config = dict(
    routed_scale=1.0,
    norm_eps=1e-05,
    tie_word_embeddings=False,
    beta1=0.9,
)
Below are experts of layer 4 (counted from 0) of a mixture-of-experts language model. Rows are named router (the router's row for the expert), gate (a neuron's input weights, with its number), up (a neuron's input weights, with its number), down (a neuron's output weights, with its number) and show model dimensions 0-191. Each number is 50 + 15 x the weight over its row's rms, rounded and kept within 0 to 99.
After each expert's rows: "comes after" lists some tokens at least twice as common just before its tokens as in all text; "mostly gets" lists some tokens that are sent to it at least half of the time. This comes from a sample of Wikipedia text that the model never trained on. Tokens count by the router's weight.

# expert 13
router:54 62 63 70 34 30 36 47 66 41 37 52 64 46 56 52 23 49 33 41 61 58 65 71 46 69 45 72 56 78 60 49 51 31 31 42 28 36 83 33 57 64 46 36 38 42 59 61 38 54 25 43 60 50 57 42 32 56 57 53 33 67 57 45 50 61 71 48 52 60 45 47 68 62 12 41 35 91 71 58 65 54 53 58 45 59 57 60 51 22 50 34 53 16 39 02 53 56 39 55 28 36 60 54 35 42 76 37 39 63 50 64 45 47 49 39 60 31 49 45 30 47 41 57 58 47 37 29 69 77 44 48 53 72 11 67 61 52 52 41 20 51 46 77 57 83 75 53 62 45 58 40 84 61 49 68 39 38 53 47 70 18 42 61 57 66 38 40 39 45 47 39 69 29 37 68 60 63 59 70 33 66 34 75 46 47 59 61 64 22 64 43
gate1:72 58 46 47 58 56 85 18 66 63 38 65 42 61 74 64 52 48 50 77 46 58 30 47 37 51 49 25 54 20 63 21 70 50 46 48 30 50 60 75 53 37 48 37 58 46 48 49 29 22 53 58 37 67 40 42 56 81 64 58 66 37 41 49 28 54 65 58 63 58 65 41 56 57 52 35 47 38 19 33 54 72 55 21 57 59 34 65 34 56 27 39 28 68 60 33 47 43 51 53 35 37 50 39 49 83 50 59 36 43 21 38 56 38 58 66 58 54 40 37 40 30 25 48 53 64 42 46 78 51 87 34 41 34 44 56 73 29 48 57 45 48 66 55 40 57 31 35 28 36 22 47 64 20 67 41 50 87 49 27 39 34 41 35 46 39 60 63 68 73 53 54 47 52 38 45 39 40 87 71 38 60 61 43 33 53 83 33 63 39 59 37
up1:49 28 60 46 50 28 37 67 46 25 41 09 42 44 65 47 23 48 61 35 65 49 33 44 44 45 58 27 49 68 88 42 69 42 23 38 48 40 77 90 33 44 55 57 35 62 51 42 59 62 61 60 63 50 64 49 64 56 37 37 68 65 50 50 42 55 50 45 50 54 22 52 65 57 46 62 49 42 79 43 48 44 45 52 48 69 63 49 31 43 60 69 62 33 48 70 67 58 60 59 55 49 48 29 87 49 56 50 63 47 44 38 50 45 25 40 63 49 37 65 72 26 55 61 38 20 65 83 58 43 41 53 43 71 65 72 36 56 68 45 38 52 29 48 41 59 46 48 49 26 44 56 36 50 62 34 51 14 43 58 65 76 55 66 55 76 26 77 40 59 27 90 72 46 43 51 83 41 64 42 46 43 25 73 44 77 32 47 71 68 36 55
down1:67 41 45 59 33 50 08 61 68 33 43 68 46 45 60 53 42 96 60 77 61 39 45 65 66 72 50 37 44 62 56 63 64 48 50 61 46 44 47 24 58 37 48 50 63 52 40 54 61 50 60 75 20 84 36 56 61 37 80 43 55 56 43 32 56 57 34 63 64 54 42 52 37 58 57 30 67 83 58 60 70 36 40 30 72 44 62 33 47 51 48 62 85 32 39 78 45 47 65 47 25 49 57 46 25 62 78 58 30 81 26 37 25 44 61 26 53 42 40 57 57 66 66 37 40 70 31 73 52 46 55 18 66 39 55 68 59 54 66 53 48 52 50 29 51 81 25 36 41 29 51 40 57 64 47 61 36 55 41 78 54 19 58 20 62 55 45 59 51 52 55 31 26 45 74 32 49 52 37 60 58 59 62 57 48 65 55 51 37 38 67 59
comes after: " a", " the", "'s", " The", " an", " his"
mostly gets: " the b", " a c", "| The", " the f", " a b", " the m"

# expert 29
router:66 61 56 43 17 36 51 59 80 30 40 78 66 43 41 31 46 51 50 66 38 43 51 73 42 73 53 70 39 75 44 57 60 03 31 40 30 47 32 33 57 32 41 37 56 38 23 50 47 34 57 66 85 67 33 41 47 54 46 67 42 76 40 41 55 38 52 62 52 51 31 36 36 34 29 51 43 79 36 42 80 40 41 44 33 51 28 47 39 41 69 29 61 55 29 32 33 59 40 50 51 43 44 47 41 59 67 53 51 40 64 69 68 36 49 49 66 28 38 46 39 55 23 58 60 48 49 36 51 67 50 70 65 66 36 64 58 55 59 57 46 47 35 90 53 57 41 43 34 42 54 29 59 84 51 66 31 44 53 61 62 47 81 56 61 56 38 59 47 54 32 58 69 56 49 70 30 63 50 79 37 42 35 93 70 57 61 35 85 54 53 36
gate3:68 47 12 33 56 42 68 50 43 23 42 73 38 37 54 74 57 51 52 54 45 53 53 46 31 42 58 48 13 34 54 75 32 56 41 81 38 51 33 44 58 41 51 37 19 49 15 53 31 47 36 76 61 43 41 44 47 32 39 47 39 70 56 54 46 67 39 49 63 91 51 53 79 47 58 59 51 63 63 46 55 40 72 50 43 54 44 33 52 41 44 56 51 43 30 56 88 42 54 49 24 44 34 46 81 34 31 58 67 38 65 49 46 42 68 44 76 52 51 50 54 51 65 20 57 55 48 40 44 52 57 20 59 82 39 47 25 67 69 53 33 47 36 64 77 54 42 51 51 58 49 54 50 59 53 67 27 65 50 59 68 63 26 23 52 63 47 75 31 50 45 30 71 35 12 51 23 87 65 49 36 41 56 54 46 58 66 29 66 68 45 30
up3:51 74 47 46 61 59 58 63 44 74 35 59 67 29 49 35 32 64 59 55 55 30 46 46 39 60 61 41 64 42 48 75 53 27 42 71 47 35 48 59 30 31 85 37 46 56 69 53 59 47 62 93 55 53 96 64 39 71 61 56 59 44 69 77 40 68 46 61 56 49 39 74 43 65 39 58 50 29 77 41 44 27 40 68 44 61 43 58 54 47 86 42 57 59 46 51 42 65 33 61 18 21 68 70 51 29 45 36 66 56 40 53 46 28 33 48 54 38 56 35 29 60 54 23 48 59 39 40 67 48 69 55 77 69 41 32 48 53 44 66 35 53 27 50 27 46 52 46 59 33 58 29 43 23 74 58 46 17 54 76 40 35 44 59 56 65 48 59 51 58 56 47 47 20 20 58 44 31 59 68 26 67 27 49 64 47 34 45 45 22 54 29
down3:54 69 48 49 41 36 61 41 51 65 60 63 57 48 82 34 64 57 34 73 59 23 64 37 57 43 36 64 51 26 55 37 72 57 49 57 62 52 57 41 41 39 50 61 54 64 40 23 55 54 55 29 72 31 32 32 68 58 24 68 49 59 39 34 45 82 34 53 64 59 51 47 43 00 56 36 75 46 75 51 33 28 54 43 62 22 54 28 47 28 82 39 57 39 31 36 58 50 53 77 38 45 53 54 47 43 32 40 49 45 45 42 44 50 23 25 44 46 80 42 60 29 47 52 56 50 58 71 30 33 57 59 32 57 30 46 54 46 35 66 43 54 34 59 38 50 38 54 22 35 69 45 43 43 40 66 30 75 41 61 79 57 23 66 86 47 40 48 34 29 36 59 71 31 55 63 57 38 61 37 69 67 29 74 41 55 36 60 75 26 54 47
comes after: ") | ", ".", "6", "5", "7", "0"
mostly gets: " m (", "} (", "q mi (", " in (", "°N ", ") | −"

# expert 21
router:65 57 85 57 42 48 44 35 56 22 56 68 64 74 43 22 53 26 52 45 74 60 51 94 33 75 45 74 56 65 77 57 54 44 39 47 26 50 71 62 67 54 64 19 47 48 43 67 62 47 45 82 57 41 33 54 60 60 46 66 73 82 39 50 62 60 70 43 48 55 53 53 66 36 45 56 62 66 51 51 62 52 47 52 15 53 40 42 54 24 61 29 42 52 39 40 35 32 39 64 28 32 70 42 55 53 72 46 54 53 54 55 44 50 37 58 62 35 56 29 45 27 31 16 57 32 38 24 56 62 52 49 52 73 39 54 57 42 66 34 48 79 40 69 63 64 55 66 55 41 32 27 75 77 54 61 30 34 58 80 73 43 56 50 57 45 55 63 37 44 29 31 78 57 37 63 51 58 40 52 54 54 41 77 51 59 71 55 87 38 70 50
gate4:40 55 36 34 44 45 56 39 61 67 31 60 46 44 72 35 71 37 34 39 37 50 66 53 41 73 16 47 47 49 61 88 73 54 40 38 42 34 44 60 35 67 02 45 56 59 45 71 54 52 63 33 68 51 74 60 51 60 56 33 45 46 78 16 22 54 72 68 66 71 33 55 43 64 55 57 42 68 37 71 57 48 61 70 54 35 43 44 55 53 31 71 46 20 40 65 67 51 40 41 12 23 52 35 54 70 62 24 40 37 51 43 60 54 53 56 53 61 47 70 30 36 46 64 68 48 57 43 52 66 62 39 57 38 50 45 46 49 45 61 46 35 64 52 40 66 50 72 24 28 53 37 40 73 52 18 68 93 27 45 19 42 47 55 71 52 40 79 46 46 55 41 35 45 48 57 58 72 72 62 42 42 45 67 71 41 30 58 67 42 29 52
up4:17 46 50 60 58 58 35 40 46 54 35 53 64 70 63 59 46 30 50 31 84 74 48 50 60 52 62 45 56 18 64 81 52 55 47 61 48 49 42 64 62 66 42 32 19 46 57 61 51 39 18 27 46 37 47 43 53 46 67 41 66 33 63 68 61 52 34 50 65 35 75 30 72 33 64 59 39 66 58 29 58 33 49 48 62 55 56 60 74 42 29 29 66 50 58 53 52 07 40 41 35 62 72 43 54 67 55 60 41 49 34 53 49 39 76 66 56 82 58 47 67 37 37 20 67 49 44 54 69 59 33 38 84 36 40 67 41 48 73 41 81 39 73 35 37 42 42 55 32 57 31 47 34 62 31 35 58 52 64 38 63 29 36 42 57 51 72 56 38 47 64 44 85 57 62 28 33 15 49 58 69 22 77 33 43 40 52 55 52 31 50 51
down4:26 47 45 41 28 62 49 35 61 72 54 45 72 63 50 46 39 73 49 49 31 35 58 49 32 34 44 45 42 25 47 47 47 42 72 58 46 49 69 74 82 38 74 67 44 13 44 46 35 18 45 76 55 80 46 44 35 66 66 51 63 63 40 64 29 54 37 45 03 41 16 37 76 63 61 43 53 33 66 54 68 45 33 58 64 47 72 33 53 57 57 35 58 62 43 44 46 60 29 40 39 59 36 40 45 19 67 63 30 48 45 50 56 35 47 28 36 71 49 58 58 45 43 45 61 62 29 49 72 58 61 23 63 52 45 52 46 54 42 56 19 66 47 42 65 32 71 28 62 69 51 65 43 29 56 29 63 16 67 64 54 62 64 77 23 50 47 64 50 41 48 79 59 38 43 56 46 29 20 25 61 43 62 54 54 66 51 55 35 73 48 40
comes after: ")", " |", ".", "\n\n", " |  |", ":"
mostly gets: "    ", " (\"", "- –", " is the", " (disambiguation", " ISBN "

# expert 27
router:72 51 72 62 43 39 50 43 53 24 57 68 63 75 36 34 59 29 41 49 65 40 65 84 46 73 52 66 39 92 64 58 56 37 43 49 23 48 55 33 74 54 51 40 50 61 27 79 59 41 31 47 47 53 19 45 39 66 45 61 67 71 38 53 50 59 63 49 57 60 41 33 47 67 34 36 63 58 59 64 58 68 56 35 46 36 42 71 36 48 46 40 56 40 39 02 35 72 21 37 42 56 69 44 57 51 57 43 42 46 35 50 52 40 61 56 69 70 44 53 32 24 47 44 39 68 47 33 66 59 28 39 46 46 08 35 47 28 77 45 39 56 22 85 55 76 66 66 58 55 47 34 96 77 50 55 40 36 33 66 78 55 63 53 61 43 61 72 42 50 53 48 55 52 53 59 72 50 59 53 54 47 41 56 66 68 56 50 50 21 59 30
gate13:30 68 55 70 72 60 34 44 58 43 38 37 35 58 58 45 52 41 43 64 31 60 12 60 46 68 50 50 53 46 66 52 46 27 61 58 13 41 62 63 83 41 31 40 29 54 16 54 63 56 40 66 23 50 50 33 23 18 50 73 24 47 38 51 70 63 41 35 79 53 47 36 45 40 21 55 44 34 50 27 54 36 67 31 24 31 65 68 49 54 44 55 62 46 60 38 38 48 43 42 48 44 42 42 42 58 50 66 29 48 61 35 54 71 64 58 62 31 26 49 62 45 74 55 40 58 55 43 47 45 63 47 74 71 26 49 41 55 65 34 49 47 51 71 83 52 57 53 44 43 31 61 38 71 38 52 61 57 84 53 39 14 66 20 53 44 59 52 67 59 46 51 85 43 40 61 63 31 65 21 32 71 37 45 57 49 33 36 71 41 78 37
up13:54 54 62 42 47 32 44 58 56 29 74 72 55 29 32 53 56 47 75 46 88 54 44 42 37 34 48 51 31 74 56 39 64 99 42 40 59 75 58 36 32 70 51 66 53 49 58 31 40 54 63 00 39 49 43 47 64 48 34 69 70 73 63 46 32 25 49 58 40 43 67 54 69 47 47 59 40 79 47 62 40 64 27 52 47 45 22 21 44 49 43 61 38 37 52 45 76 31 49 24 49 57 55 54 75 41 60 80 43 60 65 57 34 49 43 55 47 48 68 41 20 45 46 20 57 36 36 34 64 27 12 39 48 67 50 63 65 42 43 62 83 43 71 62 30 65 45 67 39 51 57 28 49 30 68 51 31 51 40 47 66 57 53 69 48 41 28 30 43 70 55 46 27 38 23 39 41 38 45 53 53 39 46 57 51 29 51 43 49 44 29 35
down13:61 57 28 36 59 50 60 66 42 36 35 52 61 57 58 69 30 57 38 60 30 36 56 65 12 62 46 56 42 70 73 39 50 07 49 61 43 69 34 59 65 74 38 42 53 50 47 51 59 37 37 31 52 58 36 52 29 48 22 63 44 36 52 42 54 12 51 39 45 76 45 64 43 88 38 44 53 23 33 46 55 74 33 34 55 46 73 48 38 43 42 62 67 53 56 39 53 49 57 31 19 40 44 48 42 27 65 15 65 72 36 53 43 50 48 47 73 70 63 40 19 57 39 54 58 47 51 38 75 56 34 31 27 29 04 50 61 29 41 36 52 75 60 43 27 59 65 49 47 51 44 27 55 76 34 30 45 69 52 43 24 78 19 46 40 29 56 51 49 62 21 52 45 52 50 58 30 42 50 38 28 60 53 37 44 49 48 57 50 35 57 68
comes after: " | ", "0", "; ", " |", " | +", " | −"
mostly gets: " / (", " Apps / (Gls)", "- Spouse", " | −", " | — |  |", "- Position"

# expert 3
router:62 63 62 51 13 37 64 47 77 36 57 59 57 55 46 24 57 38 59 40 63 36 50 78 45 68 61 85 34 48 62 60 47 49 44 57 37 36 70 42 78 59 68 32 35 26 50 71 49 41 40 49 40 41 33 51 53 58 57 46 64 79 35 53 73 77 61 62 68 53 58 48 68 60 58 51 52 60 53 40 61 48 40 62 32 49 53 32 72 33 42 46 65 41 49 17 36 60 33 51 47 63 56 38 45 47 60 38 37 41 54 74 40 33 37 66 57 51 49 29 40 44 37 32 65 65 17 45 65 56 61 38 76 45 00 56 63 42 83 56 44 77 18 74 50 65 60 47 39 49 58 41 47 65 65 73 39 42 67 74 49 40 51 64 58 47 39 40 36 65 55 52 63 29 31 42 57 65 46 63 47 58 33 64 66 39 61 55 97 27 78 29
gate3:54 64 36 22 49 67 69 36 57 53 32 57 59 56 46 87 40 57 54 61 27 50 50 43 65 53 76 79 43 44 86 46 53 64 56 33 56 57 32 51 40 52 59 14 35 42 67 33 59 20 64 46 49 71 53 47 44 44 48 49 35 51 80 33 65 49 67 56 37 43 75 61 50 41 54 54 62 36 50 25 42 43 33 44 60 52 41 34 30 44 40 71 21 36 58 40 29 30 87 81 58 35 65 55 48 39 44 38 53 54 56 23 63 56 51 53 55 55 64 24 35 48 28 68 93 45 33 63 58 53 80 44 45 37 45 50 43 19 38 74 41 50 65 53 33 40 43 56 51 30 54 30 74 39 65 60 80 50 57 60 55 76 38 51 19 27 45 47 31 43 64 50 43 25 61 41 49 45 39 52 70 42 69 58 49 52 65 47 85 25 64 41
up3:62 36 59 65 55 27 53 53 53 52 69 50 38 66 48 28 78 49 40 85 65 59 50 38 40 16 39 32 69 54 29 51 41 35 67 44 49 30 68 38 79 51 56 83 52 49 42 34 55 66 35 71 67 46 45 59 60 58 75 36 80 52 27 55 53 52 49 38 29 49 48 26 63 54 31 12 52 46 43 58 59 61 66 56 41 30 56 69 60 72 58 53 72 78 58 54 86 54 25 32 49 67 20 69 60 76 50 46 46 23 59 62 30 61 44 50 61 24 61 73 51 52 76 52 25 45 70 45 51 52 42 59 62 76 50 52 55 35 61 11 41 60 47 26 57 39 82 43 40 73 51 66 27 41 50 47 56 47 27 40 33 41 64 49 60 58 69 73 79 54 46 42 72 58 32 49 54 41 45 58 39 49 44 46 67 52 37 75 42 48 50 60
down3:30 38 42 46 62 66 54 61 67 58 52 52 58 40 45 39 63 44 69 59 55 61 49 41 47 53 27 50 53 46 32 52 64 29 51 60 63 52 57 42 71 37 68 77 63 36 39 64 47 44 28 56 29 76 51 35 55 69 51 72 52 51 35 81 36 47 21 61 40 35 57 43 56 52 46 13 66 49 46 47 43 59 32 34 62 67 48 80 45 33 58 32 72 70 44 61 88 49 18 26 42 47 81 63 52 42 50 53 38 67 46 68 38 83 39 67 59 53 76 56 61 51 69 58 16 47 53 72 63 44 43 41 40 50 56 56 76 61 75 13 29 47 21 55 48 63 59 60 44 57 42 31 46 39 46 38 60 25 42 45 26 56 63 50 76 45 68 64 48 49 63 19 93 56 15 64 60 35 48 31 69 40 32 49 75 33 46 58 43 55 43 49
comes after: "\n", "\n\n", " at", " by", " from", " with"
mostly gets: " (S", " (M", " (A", " (F", " (B", " (D"

# expert 10
router:62 50 66 52 43 44 63 57 78 22 49 78 39 70 38 35 60 57 55 37 53 45 69 74 45 60 48 67 34 62 68 58 44 44 36 50 15 45 47 48 45 46 40 24 62 46 25 72 68 41 43 59 47 56 31 36 52 56 54 56 57 74 45 59 58 49 52 43 35 53 61 31 57 51 37 72 56 54 52 37 74 59 34 64 31 62 43 56 45 42 71 33 48 32 51 14 35 55 36 73 25 40 47 36 35 50 56 27 62 49 51 64 44 54 25 58 52 70 42 32 47 18 46 34 63 60 42 24 42 74 55 66 54 65 36 55 57 45 75 41 56 52 13 67 77 65 66 75 52 61 27 58 80 71 55 42 46 41 74 75 50 24 40 58 72 49 34 32 31 62 23 18 76 55 38 65 40 70 57 62 58 67 29 76 40 63 68 53 79 37 63 56
gate7:24 44 60 29 38 37 52 59 44 53 52 56 35 70 81 28 47 55 62 12 59 53 59 59 60 53 58 44 52 64 38 58 49 57 72 80 45 61 33 33 60 51 48 77 75 65 27 28 50 61 59 64 64 65 43 59 27 22 27 44 48 51 62 58 26 57 65 52 75 30 38 23 68 51 43 54 39 45 48 58 65 55 69 18 45 45 54 75 18 29 52 42 48 37 25 28 49 56 49 52 62 62 37 42 28 35 49 25 61 52 38 17 55 62 56 59 63 52 42 53 30 33 55 44 37 41 62 33 39 53 65 46 55 36 34 24 72 56 78 22 62 42 53 64 50 37 42 35 54 42 57 70 54 86 55 60 29 73 70 37 49 51 60 40 33 49 52 61 54 62 40 60 25 60 62 88 31 25 63 26 70 73 72 31 61 40 44 45 51 52 53 58
up7:51 51 33 71 53 63 50 27 52 48 17 39 51 58 65 76 42 21 57 56 45 52 29 66 16 52 36 49 58 29 51 52 50 51 55 76 87 22 43 52 63 58 62 59 64 56 78 45 77 68 50 57 65 43 67 35 53 38 52 45 53 46 72 44 59 69 59 51 35 52 78 58 42 53 59 57 43 68 55 54 63 48 54 24 64 30 31 73 37 77 50 65 63 74 41 79 60 42 57 35 44 65 52 56 81 49 49 52 58 57 30 64 46 61 68 10 32 39 64 27 18 47 61 47 45 64 75 54 63 34 33 37 73 63 47 60 15 14 62 35 65 62 39 48 43 26 50 53 77 44 67 38 40 46 62 59 28 58 31 53 65 42 68 47 37 43 47 62 52 54 50 28 45 49 76 33 49 70 54 60 40 11 69 40 50 50 45 33 52 53 51 70
down7:31 51 54 68 25 73 34 58 46 34 36 57 44 62 55 53 44 58 60 69 33 12 30 56 46 31 67 76 43 54 42 56 49 25 85 85 54 62 59 38 63 62 63 41 62 21 51 52 59 54 34 80 52 68 40 53 53 41 49 52 63 62 50 52 35 41 69 52 55 54 60 59 53 53 57 53 40 71 47 33 56 47 53 56 33 59 77 68 75 43 55 48 38 58 29 69 29 67 55 60 33 57 56 56 45 77 52 50 68 61 65 77 69 55 72 52 69 64 43 79 58 55 30 65 61 45 48 70 42 47 81 53 62 57 60 67 53 63 50 36 62 38 82 83 52 59 35 77 72 42 50 51 48 69 90 65 34 45 57 63 80 25 63 46 33 72 42 46 55 43 68 61 65 23 75 31 27 48 47 47 60 26 76 51 55 40 51 73 67 44 53 36
comes after: "2", "1", "8", "–", "7", "85"
mostly gets: "993", "010", "005", "013", "009", "015"

# expert 26
router:61 56 77 60 44 34 41 50 55 58 48 60 45 73 35 26 35 30 47 65 52 50 34 91 55 62 45 89 40 65 58 69 37 46 32 43 18 40 46 55 77 54 55 39 47 51 44 82 43 66 38 74 54 44 34 57 54 72 40 56 69 79 51 41 55 44 55 61 51 44 64 54 50 42 27 33 43 63 77 40 70 33 57 55 27 31 64 59 56 48 48 45 40 31 34 26 34 53 43 39 42 32 75 48 43 49 52 55 44 38 63 59 58 35 42 67 83 52 40 43 49 31 53 28 59 72 50 38 53 72 74 42 67 62 31 54 47 27 59 60 18 67 30 96 57 69 49 60 57 30 25 37 70 75 46 84 47 59 59 80 58 57 63 55 58 71 56 50 34 45 40 31 60 51 48 57 57 59 58 60 64 63 32 75 57 62 34 72 74 59 68 42
gate5:60 53 77 40 38 64 76 38 54 63 33 46 32 66 43 30 22 55 67 17 80 45 77 61 44 45 53 57 58 55 99 53 54 20 36 41 52 48 73 49 39 43 31 59 41 48 49 65 30 22 26 43 47 52 50 44 35 38 26 45 51 69 47 57 39 53 59 68 44 46 57 40 16 41 54 51 27 57 54 41 56 57 27 46 63 31 51 48 38 47 46 35 26 69 50 32 53 53 25 71 59 36 71 39 63 54 68 59 59 40 35 51 55 40 41 55 58 35 33 52 46 37 07 63 98 55 53 35 47 47 74 37 35 47 30 47 43 52 36 66 35 41 57 83 59 73 42 50 87 52 72 57 51 41 76 62 37 37 58 45 61 45 59 71 56 45 61 78 33 63 39 48 42 39 52 51 66 54 62 50 64 35 51 49 64 34 73 39 45 22 46 38
up5:45 36 42 47 32 79 57 67 46 14 75 55 48 63 56 51 58 58 49 49 35 41 60 59 69 39 59 49 41 69 41 50 82 40 65 46 66 49 58 41 56 51 63 56 43 54 41 53 58 29 37 33 62 55 42 53 39 50 58 70 33 36 58 56 45 59 44 92 47 50 39 54 86 66 52 63 24 49 37 71 61 36 62 70 50 45 60 44 78 58 46 51 81 78 42 56 33 42 41 43 62 88 23 58 61 64 40 35 75 63 61 60 44 50 42 20 55 57 70 32 53 31 52 53 38 43 52 53 68 48 12 50 68 87 54 48 49 74 57 43 48 95 39 29 66 53 60 59 32 44 42 45 59 61 40 36 86 46 38 70 30 50 60 52 99 42 38 58 42 55 62 48 52 41 23 27 72 58 43 40 43 56 34 47 52 57 31 37 54 48 54 45
down5:55 68 58 69 57 62 57 52 46 47 55 27 37 32 64 56 70 83 59 62 15 37 47 56 33 20 29 34 47 36 43 15 28 75 56 54 38 47 75 29 54 49 54 48 68 64 34 73 47 54 30 68 55 79 45 75 43 34 66 62 47 42 70 51 41 50 33 61 70 60 59 27 71 66 54 30 50 56 51 69 32 81 71 53 48 52 57 30 86 27 56 45 37 38 44 54 45 53 51 29 56 52 33 75 69 64 66 34 34 69 36 39 68 56 25 52 76 80 48 56 45 40 63 55 45 62 41 53 34 47 46 39 65 56 61 49 32 55 70 51 48 34 39 58 56 62 62 53 30 54 31 81 55 35 42 38 73 17 60 63 63 70 35 62 27 38 71 71 41 55 34 37 76 43 55 58 39 49 35 28 56 71 47 45 56 34 31 72 58 64 47 58
comes after: " | ", "0", "–", ") | ", "; ", "3"
mostly gets: " ===", " ==", " ====", "- Time zone: UTC+", "- Date of birth", "- Died:"

# expert 24
router:53 51 68 45 09 40 57 42 55 57 52 45 55 55 65 42 41 33 51 33 51 25 77 71 34 87 75 76 43 62 56 60 59 40 43 62 29 52 40 65 75 74 51 36 47 55 08 74 58 29 42 69 44 46 42 46 54 46 40 53 46 78 42 48 48 51 40 68 61 82 46 48 53 56 62 63 52 69 55 51 36 31 58 60 50 41 42 54 57 49 37 45 50 40 27 19 41 52 22 60 42 61 57 48 36 50 60 43 45 53 74 67 42 26 38 39 49 83 45 44 57 20 31 33 48 46 51 32 53 59 59 39 61 56 25 55 52 51 80 53 47 79 30 56 72 75 63 85 40 38 37 50 77 77 52 56 53 49 46 80 51 41 65 49 49 62 72 64 27 65 42 43 45 37 24 63 64 67 51 65 51 43 36 73 78 63 50 68 88 49 66 45
gate7:34 65 56 41 63 68 41 28 40 44 32 65 61 66 57 38 59 40 55 72 99 41 65 53 72 72 50 19 74 56 52 49 68 41 36 40 26 42 45 72 45 43 65 44 34 57 41 20 57 29 43 42 51 36 37 82 45 89 35 41 53 53 43 64 50 32 47 47 38 38 74 26 52 36 51 54 44 34 28 81 46 44 37 65 70 63 56 67 61 49 62 41 29 43 82 53 49 47 41 57 57 15 39 61 42 24 59 58 51 49 54 61 21 70 61 81 40 48 47 36 55 52 71 52 51 72 51 31 42 19 25 59 66 74 57 44 59 31 46 52 54 34 87 38 48 57 62 41 49 78 40 47 74 11 65 40 32 45 66 39 47 54 41 37 51 52 46 59 50 52 47 36 35 48 45 60 29 59 28 53 55 27 55 57 47 78 41 49 39 63 40 50
up7:55 41 41 35 42 61 19 47 69 37 79 65 58 55 43 46 45 45 37 70 86 24 87 53 49 27 33 65 57 63 31 79 66 69 51 40 86 57 40 62 33 51 52 50 42 59 71 72 72 66 46 55 55 43 42 59 69 59 45 38 59 31 40 46 72 14 47 75 38 44 61 54 51 38 53 57 44 43 38 61 44 37 64 62 49 47 35 35 82 74 65 43 53 48 73 55 67 38 44 34 53 34 38 59 41 40 54 41 52 43 63 66 24 52 48 36 63 84 50 33 56 69 41 51 51 30 28 45 47 59 38 60 68 59 60 38 55 50 46 36 55 50 72 31 37 51 17 63 75 85 63 48 49 28 43 41 45 31 69 20 56 76 21 47 32 38 34 80 39 31 57 55 50 47 46 64 54 72 54 76 60 51 56 42 35 80 34 56 46 61 53 39
down7:86 45 40 45 73 44 59 33 59 60 54 65 33 66 60 56 79 34 49 62 70 54 49 38 55 48 30 49 51 42 35 49 66 43 32 48 49 47 53 38 39 60 65 54 30 52 88 28 59 50 44 22 39 47 56 55 52 62 57 27 59 54 45 67 34 23 67 29 47 40 67 47 42 61 52 36 42 64 56 17 10 28 09 49 37 56 55 59 26 68 42 79 40 32 46 39 74 28 67 60 71 64 11 69 63 39 51 46 57 19 34 24 31 56 50 81 53 46 46 65 38 49 43 62 55 48 31 51 59 42 40 68 49 45 35 61 57 40 67 44 34 34 55 41 37 53 41 34 62 41 75 36 54 44 23 77 33 68 61 48 46 63 58 33 63 91 36 61 27 50 44 31 46 70 58 39 60 28 51 64 37 58 37 56 39 69 39 38 56 58 39 66
comes after: " (", "1", ", ", "–", " (born ", "°"
mostly gets: "า", "ل", "ー", "の", "ا", "น"